config.toml
activation = "swiglu"
router_score = "sigmoid"
normalize_top_k = false
balance_loss = 0.000175
optimizer = "soap_variant"
steps = 6134
dataset = "wikipedia_en"
Below are experts of layer 7 (counted from 0) of a mixture-of-experts language model. Rows are named router (the router's row for the expert), down (a neuron's output weights, with its number) and show model dimensions 0-223. Each number is 500 + 25 x the weight over its row's rms, rounded and kept within 0 to 999. Numbers have three digits each.
Before each expert's rows: a language model's description of what the expert responds to. This comes from a sample of Wikipedia text that the model never trained on.

# expert 4
Word-initial stems. Opening fragments of longer words split into pieces, such as cont, sp, res, ex-pl(ored), dec(lared), usually after a, the, to.
router:518514499464469506500488524550515513452486483496492470465526510526503499483495520541489531517504509495498474502480509467486489485538535487470466525500515501480522459532497516556513472507475511539478457497502525515546492520492511538525473518502498502517442494543493507509545510438511488448519505513497477483493524530523498497516511457486487476459517466538583531512510472485472528505481451475502475475474525514517498478453472570487507506501488531508510516508506473498521495499512477493550508523520505493498543500533540486471482509492502457488506489504554500543496471483515450478488519506460508516508526544485537475477535527464513492505520493476494527471529484456466526486516
down1:479486471512536474535521527463497490545504514529498498496486503489507503551514504516515521512512521479488521447499568503492510495499522480488497483496495513439489489468490495501490480488532547502518489539534512531494493497490486518522506483494553509546494506442481506487508494471543496519475476501504475540534481450500530494505472488531481495456473518523462498465484508504514515496509489505471485464494476498514538521566472514483505471498526436450516507480487533493512456513544499522479513474506450501519582457456479500449492508512497446476511467502508509504503493526459503525527524489498525507484486526524551468495521530476483500485528502486522508459539537472487494476522
down2:449505498460493477482523474511474461502520517526449473446448495478525513464527498522507449468518477526496469511463512487543515484529535485488511509524457523491522487539508500506528483487497491475463516537491500495485449522450450453517479465508525457497495505494536470457493512492495515519492476508478519470471513544522496503483501490520520467456523486495506458499506502453483532500497503491547499459507496501509517500519479537515493451506525487483505458540485518555505498516470492475527469463489523520520524474516512501480501451495476511504543511483521492480449523513532483499525507484539529509501554501498486520536533475529502496485502525506514483497491461465515505567465
down3:540499496510521478493496556497540526484551512498527497542545458503465512460453509482506497470466528489509463506490529524467520507477520495541442480496462481490517521485513544518529517536500534515469495500498485488522508512525492499472521486483479486532492513549487440494468472521530496491502529501519510534503487485483531531558493512480539476486466510479486510465466469547530457523506507506497513461460523456500527509488523474510492511523448508525499487496528452511482528521513483552502494510462481511532495560530503507520479480546457434502489509511518540479507501480530455515496520509528507508506506479466484536483466493468504494504490496486492502483499477509520519521456
down4:512489529518500476480560504580520481504468480465476498500455483507516518507523518517519500441534463517534518526457469490469490457508501515487486499519462500458472490469500523488506510531482528505497510489466512460421497469486520524438469523494514488515480522501494490495565522502501511502542495546527454488490507481504449483455485500468467473534512464495515491491549479448480525487522507531500491496502478476479451507508506483509518496489505526497474467480547511500485527474493511496517498507513476488518504473513565501499528476518513501496506521512510474499486509546526523539511454512502473509542519501514560466525538485494498513519478508485490450500523467496489522484498
down5:504483487516482455504506485482541491502516499490457464478475465518553455472500450502493505505542534490485531502530482508442560518542480477486526482506513518494502506500477506510495470479537542485485458536482489495477501458472499494511470462529504464505529477569472524450529501485481498506465500467483480462489547465524499484499537493519508507481501471509533475504462482514510522486488522537533509533523488490533472513525473474520483512503458523542485538479513548476502517501470483543496518495528522511460456497499440466471472504482522493500545517500513535484502473483482498465523467500511527481482501519472521557501483494476505454504509498506504548512502499483500539503537
down6:480496535523557501536484499496523490494489460476528528500465457474491484483515492473502466476520486492479495507494465460489487480485483542481523528518452541499518507504508507525487512506538492534481504468561504490477455513516473493483468527462481502514542493520506531548528470509505468490490506507477479507505527499535463509496495458522491543527440488488489542522533468478491497517487487535500514517482453491511478482450514466574449480508503524469486529494514506502499487488482477501497498490544465515538476487488465488518485472511457508511515451513553517521516498528486446464533520464466493465527539494517507488518516492505517498526505524518485470469455522492524446495476
down7:505486525512528505489458508508477496526477496523479520510507503514499496497500487481549493502462523488487491474454534520507464485533505478530500487438545539485513511505488501451514505472492563545529482524452520491531480468478503472477478534428478502509473509520462458520495522497502504448529475483465514506436494532466522474510520499509536471514528503543537549533489513554539484494480472507514486485496497463520551542483482491507473505524486500507516517506455505548511506506457505498503521511483483498492504536505513485512515493453493489504487476514470485505527529496485507541521514523543509450513492528483505469486520504513466546528514527479461480472462517550506487517529
down8:497514511506514488492483474517504484486487494491526532498524497487502476518520526507469520512505495497492496506463513483502506480526451500545545493488501487504502504460511517477507512542480489511501502505473545507516495482510496424527498485506483464491522452477491482485483438505508491500495515491540490468522521454509501458481487535495547518516482483495530503581513491546494453475484491506582476489507501520477543488471494460498478537494499530481518479499457498502463492510464495498466531489482520491494511462525527547462482503468510530559481480523485514498481494489492472546474547512488459439542496505480502492448509502460485479523510488563483494482500459499495518529443
down9:452509555495473517489506525535517512495524537544513480477523489481507505513493553485534530513459553457488464473510516464487497512494484536521485481504506544480523562478514475491530498535475526515517492472498531455541521503492496488439526500481472459510499488509496528473474490486527444505476492482490546496505497494456522496519516519554544532511453510481483505509506467521468499474520510515572509486503507524516550521512526518493495488515483508507484487497534511517481530511539470514476470494493481532519491503514481482508521491464546507446491485479515499500498518488503491503528448439515475509554499450466503492499541531494488491502494466492499491541491543490529520503491
down10:513455473489519454511484494506442488517545507496524510408523478504461487474496498471538586508512528544529487527483463508542492501503492514521480500530473509521515624491466502530514492485500511492505493509514457485512479512515473475484459537535488502511476490483524494511476515495536495526483491523503477484517516512467524519475453512549485508482510503496519490478469493522504509496512506538495460495505476498491517516466480448483532457503542500467494531523482516515487541489548492505512516545476514510503489525508522514494487492488468490529553514524499500509519503482478493492503486516461520464519549508526477515514491501528536482520496473477528520481500499480474522488505
down11:477498512480492494492492489487474547515506459517521509473472511456528514496497537473488523504473475518473454487467469498524496503479486522505524516476508480466564495525489512490440484507518496544460479509482536488482473507526468503526529524516534497545522483487453493491524468502521482570456539521448471503508503498466553520467473484501548510468492471497518481500459458516483492510500509521479481500524528502528514501518512496497483463525527557521493487509460508525482501532503496475480490494521525513554503526472486479475423520485495486505539564502498472508558510510504502497515475501443512555519494472520490508495521488507503499468488522461519498515536485491486497544495
down12:522468497453493499507480500502501530450478526486516494535495491467521530504464506478550508537503485478532509440477549501513491521519476517492459502478473493501456542490456491468486513492479561520527455458442473523458492499449494448474507497466479491527492485544477475531470487482528515509515520493461507472491480494505491527492515480544517505514483538488470516458493513506530501489484465527529480535503532502499504522525490529498538488439467523533503518477522534543499488490496514516466496521486497505516503485465507512513530452485545479506513482480477478462501499491482498499488474534517500529498485486474505520510535494526496533473536447444493529502490475495534459478527
down13:474505515465541504467457461513490498542511522483471532491550494434463486482496471474493535527503462479493488491522484474535483530518488497515505499523560502526469512523508462504522519490482501457519496513500470469499509556531481503485485470480461516498488529447527493495443502519438478538464541487535517476520495480512505524548514505483509494514523525523430444463525529490484496472472483536509483499511502516547487487438451535494494517488494511509493479506476515502499493487538507500570500505515506531487494464512516542491486485530496491512471507496493496530533471495504490513501479506481527538499504476496480466475507512499525466487498527461488489548473506496463476521481
down14:468525526475453486487561536491525496467478487464500448487496469550493488465501505483497514526465484513598422515482510512538522513470508524501484504552521480494512507475503519491478495499505531470525536503473525463491482541526469544514520491511525484483506489500482446477499493516500489467518507496493567539519528491510499566533490503481499515502465512469509499500484502481519471493511430541507459494551530485497454520542540501494462506465519493468491512501495502532478504502510512480481510478500483500524504482471493490508504516514481486516538498482475527531470480450484523504497489505507526500513480503507494492518520532530440525503501497468507557502506518489521502506509
down15:477455510533513503477492483496488562493489467529533470510461495470500483498522487570491494475533539517471499510529497509492479505531503500484467526508521491518475515494527527526542468504529482500504506486520532513473507456473509441504517477510550497507489495532463496471533494501539511463515488442483478511483532517543513512493512514446503505454488497521517508480526476478526494478495503488517480518454493522528469499505492468528501513461500522543500500484482473489510518496455479530528476498517481472511446528442509512510508512476500431473478502504523498463497455462537502523501530472508497458497513492520519462549514494507469459485541474536532545485511449486519498527476
down16:475456528473494503506496497491485517507508480532469441507456490444521493521473495508519541520512494471486466477497481528522503530503519498472471498528512463527536568462508528490492530533509437465477474482504491529458505481538524500510504521489514464473505513491519499486519499494495497491488535471523498537508481514524450495532436519505482502500506545490546512483513454482474522522476523487525479534520494523550454465526502543504531463512500482516533475505543484484555483477508463481468477471506506474536473487497473513474505538523502511467466493477508510486498501500460523476512526466479515501476471469497502457508455482505525507471513506467501541473517500521439507512483
down17:527523509521498497528526487469539494493485515476511496441505488503473491474498502481492507491524463529500464532479505502474517537502527468463505477497508525492510552487549489510496550506515458501530480480519513509514469528507511513477534529498455507473507530486467552472518452507518497472503473584485474490520514474467501529506492471536505518492493470443496470500428470531506504502506484504470546506461526455482512555529507494462483486517500519484467464525518480479477520485497469521510506518495486486473463534499534495489464472510454477453464498513500519534486504509460467494510483509448528511522508489484516493533468521483516456502484483476494481457537495507479521536533
down18:484511556492532460485543450508472478508482482521494453489496493484514487460519523484497519490492506515481474503482495528492503471515526502483531506524492502485490487473503480457538492519496473456501487527490436512497563522495516494530524525515519460479430523463466505509508535515488519487508490446548490521508510498573490516513479502490472532508511522529459532485528520511445488518497524489488479490500451476487473484516434526488457505515514493442514469478490509516513514489486509506471505471495464486483528549480494462525492524485490516510548496491517478511475487495517535524516503511504473454521506529506551469538525495569496506494467537489502530492513506492483479515541
down19:482463490524449516492505507476503485493534491477473457478499504469516515457528511497491499479540462507511540505530464478482535487505494470481504437484501491528495523454492499496508481518514503513490520465516502528501536540450508523452491465489508502486500507468487479459454526508495464535475507493506503482536520463490473499546487502505460530463493530463467511455470506497520519559492488480503508518463520522525472533451516515477516495471499497511496446508485492506493477514519542503498527537478488472487512552508516534528522466554516524489532443496508468482484474504473499473548467445493492472490518518509502487522524488552485527517542489502506516485502532491519507553454
down20:476539525476480492503529466482510512521531510474519516488513521491508493545493492499511490504478551531498496484478501507478522492506468528469438479516476439454492489529478511528507460462509516465446468532486469482531523531534514489522483510524462489502495511451532499452508548481478491476462516524478526480526492482533503460474497493536528438520485507474499449440463506528485526528480510499479539469479521487450467513534492550487522488486548567479487458517485489504521502504494521495486496523458520486474525504482491482461513521482475483533513493508501512483496484510549526497535519469532522501506509539509466471491498474483474535506504500520467490506471511509499510528486

# expert 0
Numeric table cells. Numbers and blank cells inside wiki tables, usually right after a pipe, e.g. sports stats like 0, 10, 28, plus dashes.
router:506518532484536489495519519472508529473513461515495478525485489488484497454525501527498498503498512518543504471449466499434420505473506466519500507503500513480505442487486470479470466461512514500484508455473521527519528516511453478512506496483502491485507483489488480489482512482476481532482514468501507530475465517471500529510491519503503493485498527507532483512461509489494521498541521523529544498504499486503494520530465535470506499457530517502479471535515524488479476474490524521529524480467511474513483527491490486478502491554500495504512497529488507518438499543531480510455508497518530499515507566511504492517531604481559551520479507496552517463478507464503486471518
down10:492520508499492530504498501504523515513519499452507471484541473518495461493492471483542460464481425514476530501516510555496496499495507566520499521504492548520524543482508490486496502503465480443461508520512488490495511498518497521479504488482523504483485499515478506507508545476472518492492465532515503542468470503487464467537498549500507470535476496528540565493473513491459456509522498506479485529513558526492489525536536482544504476496509498499487498489474545480545509508509456556545508508443536497509551536487460492492494486488481500489477499540531519515534483514450527471537492484497480540500510491468485478480530502518490491496478467545505516512499504525521483505471
down11:508505485489528471512480575477465547554501571481487490516501505496506520550471508497486508514497471499494475535501525477481515467467489511464533490462497496537459536475498512485472498476507455486492510492508505501508531540494480476508450543492513491488513525501513485489477525492472490528522492502446512512497463461511483517540508475498526454524495477513523498512489508458466489529468509526469460507485501472466520505529522516522501463463519505505464550491475517496521511480526514580519490460546541484550485509523493481511518481512495490533471519496479529518458482518454506528481460501492537525458553492480469507492531485539487491516482501505501520458488490516537506497514
down12:535517494470527518516464491485524517487517484529552545493485509491558508503551486504532526490507542502503463525495521545497536525505467483447480478498503487518505568460480507503515509521506523514533483463516488522509512504513469523450542531501487495489510498514489536508461496495500517497477515545507502510470477475498560503501503501470492449521491495470516471494479486456497489462508513492486497493471484483493462529531497461480518474446481477538496454544478524507474485516472492478493448476524479457473500458483545534504536537498492451510495481476483490507517497517499476489464488513494491495522470523525537431536459483522474499525496477496483474444475476498478506488487
down13:490490529493520491488492491505499509471498509457504442495521515497537483516473493453461519518540498526491506487511551501502511501498514473507495461501489490514475444497478509489558521500520512461473498518491456507542473477504482488508510462486544458515528493550483486457487461489495481550492486502539543525490470473482555522495536514496496507549478494519472518504521480471515498457521502497506540516525436500498502541490510469524461518500487507460452552475469485514518498491490459497516485519524530447500537529504485492474524460558469481518563485500525474503490513524525492540482499521475523509529514478479541474501492476478502520478518472503513451524492507482523522472525
down14:452516482507490481536506492497451485508538536539489528481489505519470499510549466546477461478465511501476516456491496448521500518509525542528455462497499539495489513484515548471494552538429499499508496479466498474546475495492542488481504546521485479481508537502526506501500520480506493557485475500516504470500477466516532516479474506507487490499500509518487447505478518489532501517531465524483501494513485498456522472478455515506517465516504485481519494589493544498447485471534483513480548468495476497473535502497485472489489512497536512498517471474512497483459525498472524476507495499491466542508500515454535510513502513504535500503530479479529490542496511543487503492488
down15:498477474520517518481511499503500506524471459521475489498489490482505508504503511500501485470508449480500503472497510461460526505522482499488500491504540491490475432535518510482497518491486506505493477501479534537504514526488492517498501469492550465510527475511517523474511475515529468505500487539491550502492493541504472553498505477511511523500517441503465545504518439520450518468535472491545495494538522514479497472507534491558514485489523478480480513493494492451538483540492455506527490566485527483495493528464478454494481504557512485510499523451508517557502463468492483552522483502520482515519512434494503520540489548518506488501496453497496475546501459507452501495503
down16:486503502469496546514532497543485540515484455475505454461497503492495493484492463521524515502526472510523528538520499547473515467511513438528493499503554497535533518486501512504524491510512493531522519496531481538520544440508485474532525484474521499549466481492486508458473477490465517558475495465488509485555533496495508478505515476485472534500502560479493536509470524546511524543506511528485545518487524518502491496504551462486526526519493503468501502485525470504481519467492528499481476541462539487491517511485507514519512542507486480480495489502501505499511484555516454545530510501471492471499475482524524482441484502504467489547543456489495492528489511512493533494502
down17:555463494514492524529494540504515522532482500458498459502510534526503512530465481515513558488511477502482484549490533441476488517473516477477530498487498491484482541519517497513499474545472471469546503510510500504514482477518525488548484505473528528507488497462526494525510509500536512508520506520481480502546479532479464468509520465499547498515486512521485522495503520491526484540540486471498501537481506503513497544494503464515505472478491518500436528507481487530514512461514518485539478530536532485523488533532576527547530516466513510515531499511519495497488476496520486552526500481455514479536518515483472550508527464509469447486454462484489516490520512528492512525538
down18:463517495494481536504495516466474489494500497512526510505505505447467524489505479517503493510476507497544519552476496479501496515510470529444517555519513529515449531540509468504441536504507468503475459466490542496518523486487539487499455526486491523514487478484488509490507546484487505528528512508515507430506501545507450484458469507477481519485478509498518471531483451529518519550453522497534472518468514492526469520548478507502490503479514500505511471482491514530503456459518517548493458512514506534501518443464479530501521492534500481487504491449483481453520531434474522509492477502518495499490533483491470479543488519478516485527514537491513478519496486507511506529480
down19:463457492475525521468506480488486434514511518507490478493465475485454477465502484469520509485487461510503508527493518467463501506551500538481502527528520491497519501495523493547537500511506507497520504520519463534489472447556503480488404503494535496527490506503486495473532511487471530440518530508487485492477502487508505481532519488487477511514507526453515498478550472517475489516514546520503505553490489521486491478490462494506481487531459545524512520503484515519524511455468467459460503508518518501509525488493570466508516483470522486495512527500488489516520528483481481488535471485541477544518461510505471500521526473531483485513516509474467523494494531456460464516503
down20:503462496509524568471550467543489493493482494498470446483511529481482509544486523534498502516528464500534461492507512484488452444460477479514525486535546483504551476494502492490473497472505512469487489511506497496544485495447538533503505509541506513526515515525509492487497479520490451494510492545470503527501457482505515526492510495528518477479484516492524511493489536522522497495481432527513561478505507519480518493486483506490484480531508525500515477559528471496526510528500507482530477548482498551488564490521519504508466521476493512547499565503500540514534489528507530491498480499517502493484482513508486536490551462486473491536473503502468527470518513531527512535501
down21:515521508492496438578455490460510491483532484500522553510504474507467499486533503499492491484504501549494511463537555457505481480522509496475502505506482496535466520508507488496455536542498500498524502467521501446482502507532513511518440486517478519537511436549465444479541534514482525485488504513506494501524481484499513533459498485508488496539511481531475427513441486522486493483498489505496495450441520490490520510497478528486464479511485501467504510505511497533548492520498488499526521550495477502487482495489477481495498505477494497511439482532507467482485512540495508502483516563497520488516498471502505529451455470493505491473515467505505482508491485480491476530508
down22:523469485508544498500534482518477470498507473486487486502522484481482499545503476484529489456518468553485488538466493475512479506408523546515505509489514458490550487484486503494513533493523471511505535452510526494458489493505492513514517505487512486480497506501504509498440500540506433497541502485498500465484563461489482492503485516486494502512438512478495543489513514497536533459479450526559529435528524501527520484500483468508495490519499488542521513500473510470536488499558467484497465539507513498480511476511525481517480506555523514466492495509484496510519508493528490484492494536488502470496512480516468503490498510514422524522506506507490503503525535517490541517472
down23:501487544496483494500486514500519507497510450492493492537496549539511496490481505485517467485520525493487516529500478505483471490492511490522479481504531483521479465513456473522529556524525507451491495525472468518532486512483566525531489513496544540500500521507450495517537491518527496451562496458454529515526451521545498530479529525468453503539502510508512525515509501527520522500510490483499494490536501497522546508545545454517470506509473527477496460468501510519509486476486530473506496553481512535489452486469478527521534517521512519531546550523509470494492484473525491499519524525524474492529487469455543505517493499508463543523475530493487506483481506527490502532529
down24:496513526465459475473435503472484478557500502480471491496535556524473518493525503484473501467500527555519490519519518440512487485510487498480512531511492523501479544489512482519471483479515480534512466495527516482518479483536507481509481481515504534518526450524534510480508510488472481490527555508471534487532472471522494506509484492530551466515503505509520484497487498478509505494522510499486517520496548471469503517508483522481515486548446477529469512511533486480478524513534517485519474493547484551522500516489526467493524552484510515514496525508480468505520490545524491509521516542499528493524513503577488515550544505476474458512517429492481536512505480491460508476493
down25:464550500496513488516494488474484480504503522525509495492515519506468483485494461465492497506500500518474458509475507476515488541571485497472511465506509513431499499486478462498527474555536530476495527498516474507488485509475518506520485526503492498455491486471503515528513526508527546559504507467472527461503543474526513487457470538502503516479515484525547514464531535476487471528477497482552500477499539495471493504481457512514515546450495474472503537476530519534429487465520512532508484515510498465486518506523475480516509456500521525448525485508508493538498553529498492512516521471497541437499527540506485493482474492457518476506516510475486515487492471503492502515464
down26:456509556507497453490549471535524498538545512474491501512473506473507488506504502483559465472507521520494470503501530476565520527489519500499476501490535478451500514442505507457506470510521488495527490539521513488464510480472493492540524507494486506455524510492504504559537466541515468505515496497509476514483484495506554509510481511512509517506457453450528512507498502495504548466514517528455541481501534502485513486501499519444540483479503512452491486468508495477484506509491503457548495494532470516511478447499514534478555503503470460496535502451527505515517517527502495476491500470526470530503502494541529487527512533474483512488504494532470491502453511489468475473501
down27:488524529482527486500507504502495492455505506544513515533459509498546505466466525495509467519555486514505498492465492467566496482468485486484517505461490480494504514446445503497491522499473501495501508528456527486487523498527496480469553519515474503456522502503512513502464473548467496575485487504526500503544495527535528477511543505532476510490480456487478484515481500482485492458450489510508506484501521491537461473459505489499482502481496550512487502490470515467479501515557475538502505522498499507491459514514495474490517497462498463508506495480464477475522476510550461489472533495496565465548542470534518518527495486491534525487507500496488491494453544479475462498481
down28:512469500462501486527523463516514512493503466512514537464530467469494450514553512472494506526461507524499501535451504510538507500491486505504496494509534478531439502511442512528492505527496500484507467501486445526510492501516504486457478517477499545534459517489495530469467475492445472527507518514451509500477510485515533537480501512538447488497477521538491496500488525493456498517508529540488490517469447506494492531490461500510518446525491491492480478475473494509532503492507516498477519518478467485552512498502450496478499493525513459486524509513464463523543516524500506494500491485452510490464491449473483511562555476498491515500496521508488464504497507466429510484512
down29:481514543507487483495466512520514487475476474493556475466529501520460466506497494510509483514480490497514444517477502509423546489468476485486530479524508511486482510508491517457495530500511543534513495515523460517468478451492492490510477533479486540451491529488459517474507472498475466537446552465503471499469476518500509483495535466495529528516468501520476488517546523500469528469513513529510467526488521470481473503493543497534464506492532524449482526506471512487468484511528487499487491460519482505491457504516509474503516469513539449509493508528498546474532449511527478545490481522479504478495519508509479487453493536515486478500484489475475494486524541464479467540503

# expert 11
Name pieces after capitals. First letters and early syllables of personal and place names, especially L, La and Phil, e.g. Santa, Lanka, Philip, Ehlers.
router:524507515496494514491515506481506545462494498482496456477540533453487520449476495472513472507496479501516509443476472486496488467537520503513496441541554505507491473521529520515485483492507527499531522495460521511473499524491509545545520448523530545491480518554505484510461498522539503502475461537474473533455494458507516511512525451490548507510511495507523436576491498517534509496511449498490481530497492500501524557483507496536552508504491504489506503509484495570480494489479503513539487478521513509494460481470490513527495550476499470474502513510497534513478472518490469488506515502482483503514533542543484471480513502491501491494535488492503524494532485475525528505470
down1:515497516487539483539483513507457495503529511504486506492449510522456463508486453485519493471541531505505503533478490488488528491494463507535454479550519488457517523467507507508476517470506476464506472530516502468536508466513490514503483544542524488470505527468502487483529518506526517552480492533498472448507559510527467510534530474522489464542500542493549493532502500522471498440520554488480468469501528519496421532516513481491542488481498512519533499537501491527542492451505482461491479493511463504491505468492496498458474472527521507480488506484526473501524501488512496462485497498504534477509503487463495491504483511472495488504500551490520527486523492495437468496492
down2:540514507480551516479498455511521533482486506499469518500484506489492494506515454497475515449493470487540524538460464532517522531504443474488538499513512530513505570574524554480473502488530497510527477523501496524534517527480485486514439531491501516503576485499501493506513490510459523464499473488478517489518487488497504526514480506499470538508523491505499499534489469486520485506496460478503449534510532486466520504498498464530498510484491499487481536515524506497500488479536513485465554508467522525525515485456492468526464504479468497500498543466518463468472463502507506452493499498491494506496502456469481533474503500511504478497477510497452506520550524475540523446496
down3:498553504485463549496551491520502522450522531526495519477484481474497509465484475524499502500547475504516521485529510497545513522480449518508532481502434494518506554534523456483515493489495496513542458496471523496503511516520471479494510502499485488506508520491463535463486507491489525479460499535469536519462462516528498495515493490484514484531482567448467496487551490484523436507485537483481501534501489531450492517489561471497479547525512540500460491445483488517502520487536503496504484487466469498482479496497508518524530462500471474526531479528533496542511537513510482483508496499480463502512519523478491494540516471481520537495496457466507490486476484527497507495520
down4:465507495507496493518508553530496524491440493505536486458503546499486483486509508523490442476523506483500524481507471517506522503563486512472514500549504485462472505506506477527490463551523503496506448490460492486533500539500460489477520498491471477541465484489501509519501487501468467494501513484489477467483504468523486532504509489472517509534479538495488513489553521502490530488460438477524479518469480476477485481475483490496513533513521495548494533519510479488457456482537521480511492494505494530505484451519539529482517476527524497557529514515563460495493511490469518468513474481524501485473496500510479484511512514518536480537446538523487563470543525481532506499527
down5:462495507498523469475522513455533527526464478465494498506516516493515467511518512470478540451481492523470513476501503526485535480512487524470487503491505463454570488449499509482525558518438456498502486484471520460490527491511492549515467507545472446497517526515534479525505521507471463490509556512490454475525513471477514525556518509507531484484457481486494495503522491526504490512500488489474487510518488487505524518484505535510474504509559491459454506526483485479492500504493486477503503543487488478534494481496555525498508508513471462494471498487484491530503486512485492518502504460483538548490518506565475477486503534461503471489476502460505482469486514500544498517553
down6:465558496501494484519467509469506478514559546480516485496495519485500495472477482511468489493472507552497493483490521493516513505526545498517495471484520480504506472478508506507491537476549487521503506571478506498487482554538517483513511460528483529503536530522505481483497501502556457487456495468521522493544482484550514537496551519479471503557487513522518478466467475495503513509468502524485507567484552505525464492469526455462475521498519467480487492473490500484467509497509519474497472502492490496546479487506468521529493512480507493476504478499464511512514529499525483454495504553466509477518529529493467523506514489476463469471498531526503556517458482516537482487468
down7:540564508532505503512546518529509507474480453485491494511461509498475497518476469522483532493531512503511534500428499490507480542503499479491496490511510530498494525488493533501512522514513445485503539481518482495515532520517476484526492538492458479458528501548508495467507502540503461539498513499507508498534500490535528487499473503495455492550478498480539504471480498558467471534452501490511474480514457524495503503496545479531524519476495468484529524504489459566475472498486525529521440530510549507471532485506484524545480518499501488520502483509497515458498512508523523526513530435483509497539464531538454533476463523492507478514528521495490489470491523512499512489503
down8:466527535479514479498528503492532529498473511522531482518493516481512528516503530504474517477485492519459470522509499480556470468520520490500489547515517510489479511515490479507501552510560515491495480491523537502500496515503486480522489469525489525485504533526525484491447529556484505484524506491498488476545518510538497482478527493484517479503529531507452512511479484463520510496466505484515469481524448506547513512487515483471519533515462518482482508492575515464455517487524490475541511510505518489464536506500480503498475495465555473521504498493511489515497522561482506547495495502567531492510533569513500487473445532511505501514501524461480524527478550530488447538501
down9:555524513489514511506501505490441477511437483505540511512472502543488481493479513493503443501553543501470499529500495484497518511467505501457514487522521496479470459499492504480485519452467481502512488513519472495476468493502517524493460518487487496499482497494531497475532480507482529488514531524512515526523517457486451511517493487519497481497471505490498487448487476510517504522483520520512500517524544476525463496489552527489564519534480508525537511456487465517494481539531476474523493455480476474489550521506469510472537520491452437454499545509534465460516484505482485513482470500441524525528526525491517478519475506485502499537488484448491515525466530515505536471498
down10:533500552516515524536534500484495503495522477479509485483486481468457502536500471452529517508508500522475507503520463492525458478493507499496478513469467550541512466483476478467502474510509501528541462491485519478518492467494480517455500530478468446518537498488480497476520508513537482536478485496537495513538507518475489471496453541527481463475509525473536486541479514507516467491518496535471508488490509485469529504504511485488488505494497483528470514536515487478497467510473515526485421508506505549522532522451525510514550508515510517513519510556537510466533536463511528516497515478449513458479489458493484463524479485510468499477542498499453457517511456495515498534483
down11:474524505530502499496473509505506510522482510536526507496507498470510503473532537509469539489478466479479453500525453503473526494497514474508512461505490455489478537516498519473536496527513515500477496529495457488543495479495462526474520492476514500510475472477504485483563508508445503497519475466522559493482475519490497493497480484459548481512490540505528488458509518532496513499497473510510466486565541526512507521512560471489515520535478486561508466517513466475499449493502494490453534498457533545482527461508517500514483524493476510502515514515486496497455503493467494495486475494457504511542493506477499462494476517533519465494532520459501543455460547479528533503455
down12:525491524496502533480485511503494488515491510529493509497499512481513499507491492452553510508531492531517519508519542456476521545537527532497494530495517535471457494514502507483501452501506489503485490514521472442527522517499481463519534525526548501453464528502515498506483456521498483474519507481497518422567502537457511484506469552531484489476514490500520464474509476501453482528464544509539472493493533530490469517480446501506489477495506545515484500510485460514489495494502476517549480491470507465493520507467493480485456518498469491504465473492522478482500480467487495499507531464506512472504475522495491536472489483521462477507509524543481511483443467521429525472474
down13:499504518516503483519508457503519533496499510536519528472515522477488481512499488494537515524552492487516491498498487498528461489524525556496515520556522463543450515473524530484496527462466480515483464491500470510514517525548502517469500500498485512500521518527489486501471501459532479507482476544523507535483426502475494548513488560553445502514525505477524533497503469504524560472498489535470491480499465479515452549511501468513506476489508518513498481515498517478472492488493479512520530537510478536470512504493505504522490491543501481513457503489496496537487515502485505495472489526516535554518498529512550556457478483488529513503462497494524475542447486461461506499479
down14:529453481479471513526545484508483460498462477468453523492503476468534500526522512548482503507479524502510517486512516539485489484484478494461555534532556512540506525510504481527510543532505457482489530490497553490491505467465509526519514511531521496529544514471553509474461510440454490540481490436482514500494501503498475511515448508525530527497481562478469510504466518494490511463487518516488528522493477468483473508481497517501522532546523512522480526473498506505517508489496486468519483501483510459504550472454461487512511479531496533495483494503533508487476484487501479513473491495496497518520509486532519512494537498482513520540473496509542505533503495475556550517471
down15:520517474526475501536467523509467493444512464519476503508505490496473517464503504541541481514500510509506457520510474500458498475504488459502516463487531509474499499527503473490553515527520478494442536503498506503484517488518449510465522530527472495523477472507475481497543499487479451526515517471530483553501489514512486495493488506511538483523508551519485505464484516540534509471500489497554526524510491525504499481470584498465499517507529497496511479517438500523515538493543468501455523508564505528506474483495475543441504498508468505472509507529511450474494521500519459491475490541516498497511509486511484523480511520518532506515462491488541502485469541541520531527504
down16:487484472442439499485506537498490528480547477486454490489516484493484492440502452516493557535517501550524463503483550480457524445497445535510498481481492497489499506495456510536464524466502489498517515499516511482436491509487470499472485511486481490472484501515508456506467501527491519474498514497492490496540500493489501488517523518476511479494490475563513483481470482537520503489473506551519506546483483451523508501440521528504510494469479535495482477467518520529513545496497489488461517460495516514511493448516485467513506521481469493525509484489494537518489496500481475458500527519505439544535536488496551499473479486504484491524521494549476498517500492486507461496515
down17:520431489522538532485529526528500504518500493487528498485520571498489474504505507499509502514475541504474442518466463490485484533496526541509509524517509500532526448508430529485484514546494527500501507509463455515507444497521479511475504488482504521469505480473542478493521442506503485464492515494523506500456508471517465497522445495519493525485484490513489531495491515495468519489527532543520500492497498473501516525495460464468565496514538485492537511491493486483523481521490479485492504521532464484502486552499440505470510512531553498486491476455491482495456445529479511494473438478506495512530454532474513515510516515507486501500539488511502501521495502516504529533489
down18:498501481501489511444531533516481460488521487451510468516518503546508560488531583534515556519520473545497460479513503525526491487483565489455507528496477507504545445504526471499498457511475482495512464506526536522535506494544530461509512476493438521526489522494511474500538491524508506474505534490504476509519511488473532523489498509485437484492497496522482489512512538521522478482522502470508538534515524497507487509500502486530460527499472518480499501544504483513507474467514517495513444518527489498521496478496506541527530489490452498535487495569475477482505560482507520496513477475487520487484523518471483497529510519522491538467525509509482507504532509476516520492496
down19:523536518494522529553518520469503492556489473504518481515479496464518518517513486514523455499519504486479493489446540484470506477515482468526500457525522475529515528519447509481457512444523502495491465447458491503452525494545511503534522511469497467520492503487478520487480478532528458497489472477527513514501496505494511530499529510491501481499531523460563500537465487476474502503479484466566528497542519537510531486484517443514509530489511495517546469525472509563491481463485513525538536488492478543492460484480531492511479492494485526469493498481486483488475492489520477497479532495513476474484520504527509481500526461502510483471499478523481533505480479474501565518517
down20:510551522477514497491463485542493462516505481531502510497536506499547507487507533479485499506454501541461508466529546509519484525478512493525451492470514544517537497517491481542546507474522487517477496527451551531552456524513467489511549489508459468501504532479491488489511480460501535535519478468493532493483523487449543517517447473479485499486509473489525536491510523557521438502493516504489499547528519522483550480519511536521456513502488532506510536490514502536488475525493512514512522517506480473465482520471487511488525518524468520499502505512546528524541492506511473531540508507509480502484518454453511482540498538502526515492493515479504476504498494503530488469498